{"num_hidden_layers": 19, "hidden_size": 128, "n_experts": 40, "experts_per_token": 8, "d_expert": 32, "d_shared_expert": 64, "hidden_act": "quick_gelu", "moe_layers": [1, 2, 3, 4, 5, 6, 7, 8, 9, 10, 11, 12, 13, 14, 15, 16, 17, 18], "router_score": "softmax", "normalize_top_k": true, "routed_scale": 1.0, "balance_loss": 0.0155, "balance_bias": false, "router_cosine_scale": 10.0, "init_std_router": 0.0212, "lr_router": 0.00116, "vocab_size": 2048, "norm": "rmsnorm", "norm_eps": 1e-06, "tie_word_embeddings": false, "optimizer": "adamw", "learning_rate": 0.00433, "beta1": 0.95, "beta2": 0.99, "batch_tokens": 65536, "max_seq_len": 256, "train_tokens": 498800000, "max_steps": 7612, "dataset": "wikipedia_en"}
Below are experts of layer 16 (counted from 0) of a mixture-of-experts language model. Rows are named router (the router's row for the expert), down (a neuron's output weights, with its number) and show model dimensions 0-127. Each number is 128 + 32 x the weight over its row's rms, rounded and kept within 0 to 255. Numbers have three digits each.
Before each expert's rows: "raises" lists some tokens whose logits its average output raises strongly, later layers aside. This comes from a sample of Wikipedia text that the model never trained on.

# expert 3
raises: ":", ".", "ress"
router:140094117085135155077113113158120082121065107112085071106167138081112152111096117162090116170161155108132114121126133123141108098149103126131129146113170124165055171127122139146148087197140124126134124115138152083103100100067110107103043103119151164150123083138102083086146203159134102132116137178117167143135101114164111093183220167168125113120052191147151090177120113179116116148129
down0:144160095117120089133120133165117095119155102081167179106065120134172152098129076146147112108157131157076105088142136148086169179134133160112148171159139141111125162164165159113147134118140077154097161107147166139100101096212138197121076180108109082167110150053114168110091067102117102172127142110094119107101133163116162142119085085109096157175095150105141118184077127178201165137114
down1:128112113127100112119089155127112117165133144122128107126064107135087149125151120108156128098089073133100082134153144220138174148129136111153134133096068150107105162114085109142067068123112160073188155148113103105174149091096074155115127126118109193117112121141123107046053138094095127084132123130093179118167114106125166087135133111216155088129166109118166182111200142148139073149145
down2:195087129127085102138146102189076175120161084150117158164133169152157075184097107160173168156139145101110152162072095151122088156112146112199193085084034137136085108131143108148175092119121101161134118148119137124147119169160125112146103126087089087134151121111088128114109167143168134149182155119093104153162086132196126175152110097096123156110136079150076141112151107122092123161179
down3:129076077142104128136075126078092114094105067161121110141119200149137159172194097130096100166098123102135147106156172153164134107108092148102109145139134157119116126096158195167111137126095108111127139096178141128156171152030163133147097117149104139180099140113107125167164147088081106113186143196131082127119099105132128154085073141156134121079141177201191137105088079119154147107145
down4:164135148117103098098129089126101120035103103181111083185113188109123131105098062160117159197195052121105134126135167183170127127130129160111104105135183128079134059124142096113111104194064151079114110104179153091143094102097192097139099117184117132145120149132134112098085136108169126153146081136126170122153145088177134134090154134115142122167115137107136137131061135150136162130115
down5:155098127097127130095159136141126169175112146142173138133160122132112088114165166108155106148139114107120099137094075123076095147177106078178146167109143160192145139047125175146109120122130078096158108144126141113158186144146160121147124166105154126107191068122088154186121058134155122133165127135139135163101101147175081109090179161193163097115087096087125176164075054092153128091165
down6:144137076098102097156098108131132091104125091113165151114160063141118104082175112161130151163080086154156117174129108192099123218146148176144115178145128155130146073145169088185126107103109146117069137129127141150133141118097127107160151080142131064211100136174170143161089058133115091139101102152174149148089134081115140102142121117148164104066073089198109112153162137146143114117126
down7:125064131106140132168164123093137182106147160139033111115131080132123135150134133098111127243128096136127152167104110159142125118156124196130133087158102120144085141189088136096177099107109183161133155157151134099162090092134156121075153140136060175096217152135151125163155135164098144157122134171137087095112162106127125153098118139113121108098144185162137062144097079131157129172127
down8:124106178141148130083131098148054088155146145132100143065099067102152152076180097102142120072090135162131152165136142129145078101131150120132089119126107069134125146147144112109127103104185132144104130146099139171105165113131118059132138135122138150127156137125118088154068125084123089148098136144147111153124072157219137104130211067099108145185141106088089219170107159127076086119148
down9:091137098129150135143092069116101133142090183041186134128108057131128147086137145147126111099184107091186119158099149091129097135156149076167091085111159152102086167132196140126161161103156129095158139148118128114149160175103096134157196187099188157113135162101134100130132115134103078085171108093098096101119155104092107184113072111087118112115146061134105101184101169120123120152128
down10:146156084153111131171129137107197097150145142112132147093138145064105189172118132174081116101073128146108153092155151157076131091154166091149091106106099179116129099175168166058101177068118162153055126105141119117085106105178170110147115167184104135155103189167154151107167103113069140122137058108110096096113134123095167102115104138128125098128155155135136179126149061168130146162139
down11:130046139156149203118157174065130148116090121155161146179127130111113138136172136121155133122144083149129165152100143165144092167129136197108164091041168142084101062115145143132095072147137207121154131131166145110164066142175143078098098174134122143198173094083146089114122118106114151162174139098150095152114135109094131156109110136149170119144217116094121134121131130134126131096102
down12:091089133166173172165128147140181157142091168100055105139085075114111188160101140130129092118106080112128122099108132127122084112154139121129118065139073113158075163205124142151107119203127212121142083121105149175096131173139119141129143181117111109181106128162123188067122138142143137090198123105129108165149125123139137117140136117137138144110195183126184148095163136081186126143142
down13:128156141060107141033144176101162115132150052098161170165161169156091060113132124166119175166090151118108100111109130120139094095084082170155071129091117092123130138158177146128134071147125129108102091147181111088172135098079149105103140102128140100110094112155119180087156197162167170140139148080137105123135163094117141151068133107094121091094137128113123168100126111105097163067094
down14:089139164138145114180106157145113094109118081128086108109177116116169136106077145081189174169096134144109162160109122151185146149131133076125068135141165133114135140144161092110188049164144087170159131112135092117107128083126054065184122181144136147099134117161167105127162185159111144115137130095104111166074090127147129093180075110184118112092140088145060114130111110145099090174150
down15:106110132150090059170133095093146099134113127100188126154141099139060161100100123094119148148172148170123131163104120119115156147102106127169172090135124125194140105162113098153160108065163191171129178114175109101088132173100133126124140119144119143127113166113075125101142128198095140086176126122141068147069130110149190098106104151170190141135053153152085091145181122064113093132177
down16:143140109126179121119145150138113125165187087160187100148125109101166098131104159155145139157081118171180133109100100127081154106171106131078135130054095086115149150170114105188114122077134056083120135119150160142153107085082091178133170089060091109112129154146086138164199161143175078149143125130083120128164132151080141127087090138107165177096099116183187122081120149149115088114105
down17:147056163113087166148138136112136106060123138095113146124116157086101152129141014078153079118084179124087162127133155088098114130064192152123115108159210117090099121112146150138152168114133132149114123121097158139077147061170190129195130155138135161153143070107078130161133080112133133132153142173128173117142088113157132128129164127068131153135112174140129073125136129103142172090118
down18:131144141092169124134168117155152078080104171122157148178090136138119163147144162130094097090149165112072122082135176132122066176154124033154125147173155114152205069119124095151137160128160133150139128133133157105181143118156072107141123123173140065158122075109168161110189185129088144103127109184140150128122123179088106137183164110178142053168092104095121118114140172123127129126145
down19:143142134120154091119140093114100101197141159163123118106138144128187088150130131074131118106195069180115155145201146118109108117121158106132139163108117098131124039178131153123110153123157151159115117198113072144117221167121139128132123164231150147158096077122116173154151124137132112118189135128066124124129157112068122163089161130080080156158132134128119140131056115115150149167122
down20:172123110136112117139123081061145133084162107106127182134124186137117158179107092155115113086061154123126151122089135103169167175104162102145079155120136137105102204069092099128087170120132096138151163155160150146096138112153115148101050144107169178094127179162093122121161074152155135164133133161127168132121137132124054118107072135141135067161137058189118155165135184168109123156153
down21:097130115198143179139106167125133121167086146130047124151197124150150185137128083131129153145118135119154146121142113113139121095098140062150067170122108162151199115102153152172075154169131117102194103130105108092176152056192092108160147083098177111120145121105180151108165088100144148153163130128101122083120170086118055121154092127091113107110122149114160179113084082142156129132099
down22:065148093125122140096127134100172139090126138108153085133109063173124144079048099094120140163152186081130145185111062116139129071155083110137118109128172131167162147166116115120127154120149104091107145145179158144159142117151147158069143145092205115130173158165139104168161167077099176089130138147068116134149143139193096076081107142067110156116140133132155164106096152096094084141094
down23:129131104092107074085105163195132111199152078142160124151118209147130167141112132142098165129111134138146113108176114145111122102124153176128182161105080128096208080113177178132114117140121124126078147121128141139143135154069151125070108169173113159143132152143160079103071155108190142118104117053160100154115140146167090145120117117197092083152117126140114132092108144113086167125043
down24:128182136091129091154138100128149137147187068106118146108174127105161133086123101125104091151106108163144115123119137109156128153150143061090159151146132111103163188175043156118124105124099131126139142141135163171071145082149118092163141159119143164100068075138114108146153037173116056126146147129096142083149109114141107107152125066158114088103162142165073150101059146169182182165090
down25:147147133174145150126154107095173147137109117132190232130160100111126079128141147079169120152140075119124128161137128147149114142120114176070131082148125106095203122105145106071087130119169137131141146147108125129125176157103130088105161125101119147153120120130125069151125124126112111174057038106114157162130196099121110134117114112087095122170126063079100143105049141220132173124117
down26:127140090102145088080104132117150117136135177125153102129119110152146106113116126134142063126082177098091134111140135170164104139151082122066104098161100143170128111123119131175088104107117110108153161124101148161097161093132150136144145108137104114050173168086096187094125102144159117052086207120132156112207140186105125148134117147084156133057176104167092088096086059142097129152058
down27:097174147146168184189122118107086138173185120118133137114088123151142158161116166121077135098084168137175086130111117188191150163090100123113137126093125147152125145125158111153153138160156164149180129160100126131182094142136152148154114109092116098106106153175100123164198203172182130106123150094190091132154064130111131159087127091101126144183080101111101143120104148202087089093078
down28:176150173167147107150108155101115140081080113154121137147077103162131123148124131106120191139151131079145147070118165103088216116139131151128168213155140154155119083120128131059218115151081095122106135087115148113183144139158105087144121154087120180136140135108156103121098156068130106184117085154186097150107177068129168153171128146147136136119171102117166181116096133089112100159129
down29:092124144131064138150081131072124111126164139202102129139083132127134161179132177094170085121170183111147155127164133177197128184138094146130091147135169140124136118147145072163115135151171097085109124170065094100107138141130091142144156074143130109125069134096156096160120073057119129138081148096137067132125072150069106090126141125094113115127205108175084107110138137130129133075171
down30:127115108142200142126128205150119163095095114124118131129120132106167094167144095117072132084113174081128124225129120161062129158186127170150157155108122134076176168103149084106119167097097142158105146122081109151095127125159112100116148110163098154117108119130179121084098137113128097184118070165091075158111133137097136131143090101125111162118190089168122212138128100106097110054167
down31:189156153110083117131130166116106099121131109116099191181105115110109128076091130128203135152174165105156108147114115116130154169118180142133132106109106132141138122143115170107094091075118138088119114050127098080123084185150121129107210112100129112128167103109189120100132150038131159106212139137110164065114083182150183161106131126173105125094081130137139116182073110117148144110145

# expert 4
raises: "ã", "ú", "š"
router:105154143150146160157156124088167168092123149135111160119131101155107076122025090098115068088137111112088162097151141158137125123132129140192168162149090145146168095107055132106150110129157162022117120146079171088219153169111165117038143134108105109079141137120127162114109125094103114115128161146111164086117136139155139142157097081135143122085092096142111182125173138116153106138112
down0:131100156093085094111172142179113120120164126191138107121133128150108169151111130069102117118171148118119149163087122164155200111111120168106157196151191166160156103151113120130117151065071178121100200136109114176109114165147138104186097108114119171080074064116180111170151118141125101121115118101123150181121139117167092173117075080154126140093109121129075095143159109142124162050095
down1:144093097070139164143149120138081111073075146137094122086112092187096183108174122160161121171120169105156074063116131141150122132141102153175116074134087115149073123122137159124100135118128140143081117137056152172080104123130104108207128063067076120113086128114157146132115175086124070077170147152120076121122135132132130151080115115118111108106188131128134103138165095053140151101169
down2:142112081140116120195170114104150078073133164107088098128129105051164102139146163159114134149150147098119091151178138136063133111145143130111107072126184093190135126079166119096154117086156118140087120146167159106092136142097111142157164163099138092124116124126164124119165210084145138095168093206105176146145095082134101154155130134118134136087112180127181151138133146148199196182103
down3:149131112056116142112085139094163118146094111117077186156088160101125150131163186187098127111144197143158120135150060105149143163164151145138142053088191102061176113107130100105155130117087133138123169135137140105106101081198141099115152155115121052142113154077174165112164118101111168180109079209103149102156124103100135143104142117132117114126098130092129174141159158084137155145164
down4:136213105121128100101129146152162086170108098116175112090089109117156112110163157119180145145142105089066143159062140092064150130161136153133127196140094152149100073078155098175097154126162094140118067119160134102154085113127139115096113119098075099144155083123151095107081114038149084122161127116102139191131086129126125107113111121090163162134136141146100134134017161134122130139096
down5:147101092136125092134158140107206099148162152150168110167135170170114200103123130056123161139092133154079117127164171123105131096102151113126090132113126139085082167095117192151178162088109048141145128178115111097078094081137144121156160149135173141141060132162167139070091133158081103095116110096098138155108191108142128066092130135147151105134127124134057060093111107115089139109136
down6:055137167166163122121154139175138186175114109135169041150137159111106138150107146158093099115081110193109165163112150080141134181096092102106151180153097114134125089190150187153101167197135133116077132106170123117124094138110148143108137127124149155155150160114113111136091116120161119109113166161112142114091180108126084091107127151194137129106163142102100105096103164101056130026138
down7:181099134185130065161108197156133208100088105139128116147161200133132126187152115137165122098137116084138105135129153145126137151117135094130144100136104136107108141107138110123138159134146135151152109130120152142084123151113150150091194111130133133094161118127164186119082103142133049123092128179123155102165131074162091096131112090136122121162163080118255085087097175110117095132105
down8:120181119138125104094089126114134121169102121136164183106108109085134214089132174112166094115193147058134105114136112149081113096210134068121117096143095050123102109079101098106126105152104182098104103112144162137090118160118109145164183203109198152100120117125114125184150154094135080129154093145154187120100113153101138085145130197134156142112112121136150151127069157166118143147117
down9:089186159209122142105210164173125128154156108136135187164132135151171106135120141131149200132098218078169152105160127108195157149093195169143158154139176139142121160125109139111152123125143156145112103150142123106097178138157138132133115091177096118149092124112080180111112175151175113158109135113146147107086108161159181132147102134140132148132162145094143149138153140187129127214063
down10:164124125115127075141153142122157169112078116145167164175162110136096138123145121120121101081181108140141171134162137202084138143167146124080153128186127160082147158189166222106118144105152135141125146071130090136146124179159082132155103146083097136187114114175127118057144179105195157116054097148178158103169131126134156117156154129113109156132143144106074150132169098141149111166195
down11:158158120133129100067150079146081120144122176151124090177147055104184088121090066166137151103132149143119082115125171099110113135134140166084114113152154164127130169127084165117152140063105150170141091114148152172141123092102122150123116104154133118063173192177159129084119132098130085107162139115163144114154117169042190152066142108094190136160097128140058147117164131155094168135116
down12:188125141126105145150107113090111095134114159121131112164147148151142122145151097148083109192136153114093099087183135122155130141102133146119125141159123127098162075178146132140079186108158119126132133167080108145128093130143154155119121198126096126184059141117159107151193146096180169106121052108127177152149155111079071167105196108101149178115166164143062074080088063103143149105174
down13:129153085125124099065203128161123191117119141149131143152116137111105190087161088153058126196107137104155076203159149092134117164174136107135132158133142129083129161119129156109109134074135092153173094159101144114157144145140100108142125175142114138106175143100152125127192124152129064168144114080100085163065141082118148143160078162118125030136151106123105156188185135152116105113119
down14:076186105160144085130137120062096132171102185101142130128143125153143112146106082082121154129116109167114119127154114124072136198094109120133107158120090149112141136090122165184148094165187066152096137142138128188107167129121143177118136126169119132156120108115128162135077144120074124136074046165107125163204128113180105158119127098105105120134137138112200156115011102128144114147167
down15:166177157066135100158138160097167079135113112085120207135142104113123193124101126135168144106137099177129078130124131145054186133208146116142144124113176168148136109120170102154128120141112132118137099082153105138074132075142071176144110143130155170118172167106090113170172149093157137079114121126137118135160151200115127035096194123099063112120144099168140118125119149148078125128124
down16:078106132070097204162076137122120184102075049130081151158141095157129169076114178098114137132125161083166162051131118138114100128152113132111147102140194160128181096187135158118117083149122152137129116149112132147150115120104168136128102165130102059149132130106074180171126146120169110114106128122125170176130059189144168136206109124154181075113126157145145145119142124161155142146131
down17:134130155167113092145140169148089091107090096146118110054124129149170122169127158091102104079112169090146123120170137132108137202116098139109122173124163159139179140123165142065169103113119122142161122100154175101128142085131140049110132080116149112118131156055140112124133191069085106179136152136179145181137133128115122119080059105111137129080137090135072118214156129167093066133158
down18:099065077112126130119073110172101112117169104085120123126105183104135157176090098126151144104131086197144113141118118151119140099097111137145130171077153108121125174090129166142110149136134067147186101111123119171120126158105076069174188074130116126142159145134101111187176104110164145198136167092128151159103117134125116092136154085138090106169091170113232189167082083121148114142134
down19:211120153143117156136111090087150103149173110127182131185078141128113164122176151219163100161102145155133133115130099125122122140117120116122121129141156103116147181143160147122074180132085059124108149127077147144093075169109071158180144132083077126121124159138088099081123144159114126143113118143157113087112041104147116133170134159180103148090082142099050136096087172062115125136123
down20:165119157096107118122065197107132044152135098094154049141125121116111124171123152102146187138091135114040049128114059160158119116094144131128124146104171166142157070123109125142117105165096064084151095173118131092176136165131115128143153158134084182118160171122098137100096067124130155109169144113103123099149123146167137159135154122057140118129156080093146072101121159137131089114154
down21:107099132126122116142121138060133097122109118127109130137161127164154079067182104147139128148102156130140108157065188137138139122109168105139142146107200142123153072162118150158140103154106141141153151091156093102075165085109129152137145109097173176213060118127157083160139133104130126162142088059095173160088076098174104094112210086104114112154102203106117139140085165145144146158076
down22:183156154166197108127139135125093114152089136141136115158128134173116105144117148063124080079154128122090135165143110129166203080134115169088123142131115081114093165115073112160131113126138137136175112186176126106161131095134154177118163138134162170088152174144145171114181166159095122161146138136130160064133130175130130136109089161116131186152085149060235105129113177052117124119120
down23:162110096159122182177152113191119109148136135102113137115085140150161145132166233185112158126108095156162118152148122092162122147069094157159157136095124119151171154191119131110169153109137145148194115162141073120180109043092129135162132060168155117099098112150159122128086166122109130130117096155102070117192155133116137100109175147123101155163151104114184070104068099136163130115144
down24:124175147142139117158114153127094130137170121143117135223132135091145104142116146130120089129124169121058132103127122149205141178159140149139160095142124155104057092085077187131137064136128102116074112126193098176050094127088112124146120060172150112098129125131124081081181160209135133048157097137167094111160127174126138131147164134141131061131142097122150105119123127165141138124126
down25:173098137104147113103144107169144097130143126061152157153186111140168168110128163151130167142099127197122202125152204141128086113103113170149147144119130157098109152126113178159155075110141142104147123133117131122120138166140134143090181083122068150135070113126121078167151157068138178171078135096147133107053123157123115120133069152053079136090181104122126045147117146106158180140114
down26:076120109156095153136177126133108129160141078197119139157087127134161154135132154151117120117163088120157121156111080096127070140182137071140087095089093153141185098118119058206157121125165170102080081085120078094113145140146119167128167148118085132133220111139153127100150090130123140204112142136157113124145167149120085147101151130150083137163081143141177177098095118161084116062153
down27:122134101174108105126075122121135153113126081147084149142092183086097150145152133146189096119129129137072084135109115106123153143114149093122103178101143128145167129130143155159116118145104113162198107189136120091166130178059110139107128099149146136139089092160149098147153200072183116155116103122103160206051177150087093107141151134112199129159092205126116174095061116133159143094133
down28:109116173114172127114125075112139110153159108076191163151154145085143107117167094140074144136153097114088152131121124131126082149151183058114114106151088148184167117108178113109130158165128131118162100120096090102104118141105089049132114096154208168105127112111127139123151144202125171099128114146141184084197156118102093110115173082163081112142109135141180168073144177098187155150092
down29:140118201133144163113165086117070100192151131123142042181114147121196143135120120117083115159123120071114132132148118145169107116181141150141117161159110076138123160154131126120138092104113136148160185084121142111067131089132144159151116094080171116110127120077148112156129092123150073106122110146193092136163188134136133091082140166094161127140118130148143063218139079117111111219131
down30:125128169122103136081117133164139126098138166116145112182124074170151161133113135122091154129129172121089129149096175104129139093079113139127161104130095147173049093134150096105154054173152108146076122135053119168092126150125112138140135097114072080192094169131073117140098125154095122133109127127059124117130091082076151146167121110171159134123161149152203143073161120045110197159122
down31:189120186149137110131135098167107105154140154171076133114184137144137167116144131165123151112108080154088130162087153109150189086144132166060118155140136138144167141092077113167093131111124149184142129055148132085180082142154169066139111128159167162161086124149135107173138117084134111123110183068106142106131076102055110135100102125159122075153155158172142098103139116088129218148151

# expert 37
raises: "ist", "ine", "ible"
router:184162124150073168149217174150081092127165151156131145124109131065151127191140096067160135120100125156127157130063094146121187103118132147183157208080182064150124176133115160117134161157162122090124100102136176164166114113105179146117124148147127156133117184106163155135135140078147164164114103172176124113083093120172128097106106105165133140133143131114164092116166162167126105087120
down0:149120183167118137211181144066133125119093164129104113149174169134138147140132098085126159117126154101167097103219183091084133109067170115099117158149088130123161168157130124063128121084165136139134131118106134146150152113130111124153145159126084101154211174179169171117185109178119130159159125165144119130191159120101125172135087137116083125086083134123105119141133154174137204128090
down1:120163161114111103064119161095151147133125125123139153125210171150105129100105104186108141092125104099132123181152148165092185092128135118076120087138106133112111135183118049161174107129061098120199085180146103148104129205123110126182123113104126138118082117152148185164164173153112117153166180117121039163149087110104134102172093111136146119174087138169108097105116116133153149126169
down2:211130147158178081139127110081151070106130071148167108149105107144181144149067067150164154168109111126141170143187136119171112167079130118121111184112090130151113155143166143123105137142088112152155141135151166132117130135107155100126106117089065158184081133152195160085097138111133138159135136113136100076123128099111156087122127143074108144098167142075126161095210152130080077136202
down3:120137165110183176160097109096137173096104162127138136083123158106136134120133133113112094082147138081141121122035115090122116180130078106096079186158053136142123119122161131162120166048141132120110148130080196129150098137108079029199077164123145079120135133137087095103138152167195075133111130154115134118140127117118104140148137136106173126120074099131099102158142136065097151145152
down4:170142137138178085130108184115083192137145145105062127134110143194169122132159178082121132126044142159159148132105172152113181123159172120132151086106119140130119080104115073125113171184153128109087067123113098178137138128161169146096156124105057162153086107108105125169087045118113175127174102143117201108141124085125173126121102140136158145117110131130088181155160150101099121166107
down5:082178199134135165095163175141072159099132123191164172180184112118164124115123243110171094173128113177109147098162080136115093124193079115142089131090123119108083100123092099111165089155128169117113119100140100151165096082130129128125148114129139112084124130106170144144099073140149204072111164141118155119125123057131125169103090121164131160117112115105165170153138156140105126146116
down6:096148123136110080138128154083162163151121097136137135133092127103102134204081131103090142146129155173085164114125093127167086083113150196091070155149098123118080144126122070113120107141128108089161101168162099058109099104083093100142116106110071099097064122082117143122162160182085111103187111144085140064146106125101152178108125080097182123136062131181115103148158126098188137101149
down7:128110097113106169137125147134172108105107126131135147160110082100159158039121138150139146186106161193135162129110083167131101149138105122137152117152141169106164105110116147118147149148124137124079148136162101155089130112117105077118119117110153099194139124116103124151092166141145185105119066181052116180186159163211142171164067122152180097136123130161085159056081119091055158117149
down8:111122181104132108155130065121169130175110115071137102131145081168127181120038127105176139076090090114145111152160101157139086097174102132131157114134099134097114141112150136164134104175118158126109169122109082134103165139212059124159112186130117104152075089157150192117141166115125069125103192070186170151127158126121143132091129127075093133144089088143124096094080182141124144124121
down9:166080150137108105114075165139137160158158116193099097099075125121115154117111148203168202090133199138191169145154168127076114080170155124116111124126120154098119136129164157098141127107153132115135173154125180114162105092137136130158187174141139156117169141112130142103158069123152115114094148124052146141131202117114091149091167152113135148090182090094069120130069078112180134132162
down10:056146150134088156147063162095108083097118060080100074105127143120114124073123145144113124145167107142139144070119110130174128132112144108079118152166143135199152145101076124114071159072124131055109117156049120119122100119146159126099144119107127146137114169101134114135063134136151157113089109040119169188139148146096120110100118092098112122167208130157153177113105075160169136146123
down11:114169199127153125108138109113046138152119121113150169113121133100135130107153124177131149118193134114133099132062128152131101061120072067108146081122164133104107073140135092041099121129074131219134159116162133106129112192189192163094137122119107118088092092144109140112126140096125121178172176112156136102120133108101099159167161124118104123079183148085133161106105123156082180133144
down12:137075182113137146137132148133162108123110145152102110136123128152096148092098145125124085112174141162208119159146127114098139141104098141150160181146170087112106128092121108061110158099111165081115172109100139157140080147056122163112107102168105185169195119105041090096133068125080100114148108141091115130080121177129127122210174075151140127102162133146186129132174188112082126147101
down13:104147098167116140110110116116155176190135133169149102123007125148124103101124087105088149111134110063161091161204114132108118151119193132141125149182165166149066113138161146143143142131180130143188068140135154125121168122127086114115128109169115137102125170151183123097156151114133158163073139119128135113132160079053131089115138118079085120156170176108136147153137146119161043162113
down14:118132112122137129110141168106148061129104111135122133143123108113123074160120118130121110176144083165103096148120212113076132115156105121132111133145092134144137123087112161120188121198106192121098171135086072073112203115070026120111119141151120107102150154130056052112086100124176162152134123094135075139162161128107148114115127203143123078136107132139142145096188116101130147070109
down15:133123086152157158130162138147124092155134121157125068154172137198127053160151113106122166127055148151130121174104178108149111127098141117128138135110123093126117127137103174149163158081146119138083094076039166110179136082072099123095120107119211120143083111134135131193162156120086082212104087123130184169134085119140085146152124145094105090149097077161175121123142161148119144129130
down16:131090143101125124150142167157103094144097159082083198124154039180145147136126152117119116091127131120107092148108097163137104133141110177133147091125164111075114071067133134085148148124120131157120122096175064129169183168138123115100133146132108053110154109160084141135163148088123072104101114131165178115109124117064128165158112090121138095133167152188207144170070134116122124063192
down17:104136107127124109135129090196155098102137155116195120137161133095061100176170156132127093117084167127128122067119139181119111140119195125177144137122112076183121101074159113194138100147041134127132124110127092139131145169147117111173152088099113169117104091106136142109119136131192119130133196143118103191096106136152201103173144133160107120172115109153108240140155079126115130122133
down18:144171125061135140060099148130109116174146175111139104098149158107165123155145131217116107092134190082179131164087134140219164110184141131122106129128135133181168110061114079120083118137096119184073117115139173101127106103137120128132108141101089110096097116136163158182082114099106126167095165149109134162165153087153098143126144113093126107157135112122186118170160102052147077128087
down19:124118094105127209126099174160130090150100111073169079125137120125159141145152040061054093116107138150109144138149106170145082179113131130128144125081156131146137114132091114123130124138190097134142083176169192054148135099119104132046108116167146094072174057107117131124153165130164091105164103158090113137116132145089118140076134114128108165151133167108088143183138097109165119092140
down20:136133115156089191084139088138098151115122124218120090101137092109165173120187167080081131127147129130123120142099140162189116147118169108141180102121116158100115081142149137104157184147108079138090127147137109138104079084118146123113159125116106116135042174096134105144072081105125115084067092143187105148122108144144148147132134146091121105119120129133134129167000139137163092165148
down21:132117107166133154087073130141093119162113137107133173103115092131121194098146117112158112106138134170122183178146087148203151127127133113109125133047082132117127087101068184139159101119117135155162089164212090093139081148128117148016129108146114130087108123166094144144118095128134172167140122084102074126168143134071174102113154128123076127160171093127137176132168143169103079121148
down22:096095151101112115158153149129136149174095117124121108163118143090172182107111145098132132161108142189116133164100143124122132127104131130102128133162187132122141148135123047124144127075116145132129125125171115136079166128162104109137076121090103119157182131135203074111115134172151046042075140190133196150118115183119134144208123145100097124112100093159122117064093145083115058089179
down23:069122115158179159137180116180118133092152105142123109200109126167122142107098095154075149213116112115081154122121129177154113128136183039126172160132119150089216101149113115109144172084112180144136138196124101153133103112136084112130102093132120183176155185165145101098154147135099119085156171071085119121080144117119150170100119176093105135152145107112149142136091124113127163140078
down24:206117128154103134168107161140055175146161114063152135070100119115057112093074125084113136199172175143158132129150155151157130113153149141095191090109104107109185202145138169096112112117180143101129108134111110125093170132106198102120131125118178103161103159088110087122095138118146152170127130101125135115147022142116088109132106104134151139126131155167060181123108112115102118133118
down25:073122116129135088067073088156185160130148114131123089155139160123112095083128170110168130142137120053149147108098122075100091119084107176148163118092113098123174075125120096107082122074096098100085111116109087152124113082128169083063109119098133142136119066099123109103149127168057141109126115141082160163107151155161099195141082115142148178127152157114099059154148073070131138086106
down26:184150087156138107153065176172084190124144151117132144120183129075171117159175152159091158182127135126131104131075129090123085154141192173136141096129147134101137132132081153136155157152156110152148103123103127141133185152080177142119238147149128112103104140101159144176124158110101175158135100149138097130132096120146140126121100085130111094121172147055199188085090159146122106137190
down27:149098123082129171168156184133134194128142112143162109170045142145102115086103150084093107158134141104122107121126149154136061124144124106137103134067118140099102146170144151175133118115120103163167185164148085171153123154129145149061140123104130118119091216090166081144137120115106125113099130201098100116141099164118140182106128097179100157105126206128079096094092211096148110140090
down28:117132110100071145181144119095135143158131103109150150151147085136146118140126105077087108157141115143159134130170075128177111157054115145154157098100110131119154096068172185062133151114086135126073212117163097126167097161116106139108075057162137202126136118133133150147116103127131131168100108139136147121149071139151115161154132170065091053036082134146159146090130137095169146112124
down29:122086133142112072133126114129057073150129104146105174133156136128144169140173138161126152108125077106178167164139176122111121130142169143149117126148098135114095143148104076097121127182092195119136114150181140129097131099191191173105098144140121138162123170107180123130140140100128145148116097104153158085086185103160178117184111205104050114167141124131141154148046196141184085100125
down30:118140160120128111157107131117127190148092135078089176156088168103120089110141109137142183090100043203132153082081127123142193132110158109132082106165092106125128165110088104166159131115136117194152154146106132123143114108155202158123131101115163128119096212122148088129125109125085162086193085159118092146118148128122129151125102123098160133144135119130031115141060057108169120144107
down31:137130141116110136152141174145110123145186137144182143123125104097191117140160143098124180157157126195128064134148075060158101176135128144138140133116110075070117121117186115046205113110138148078175158167126131108089096133110156142115151088148126137091062145116098072127116112117132157081137185120095147080141135130151102100140160120173147147105120135160104125126077202055115058136117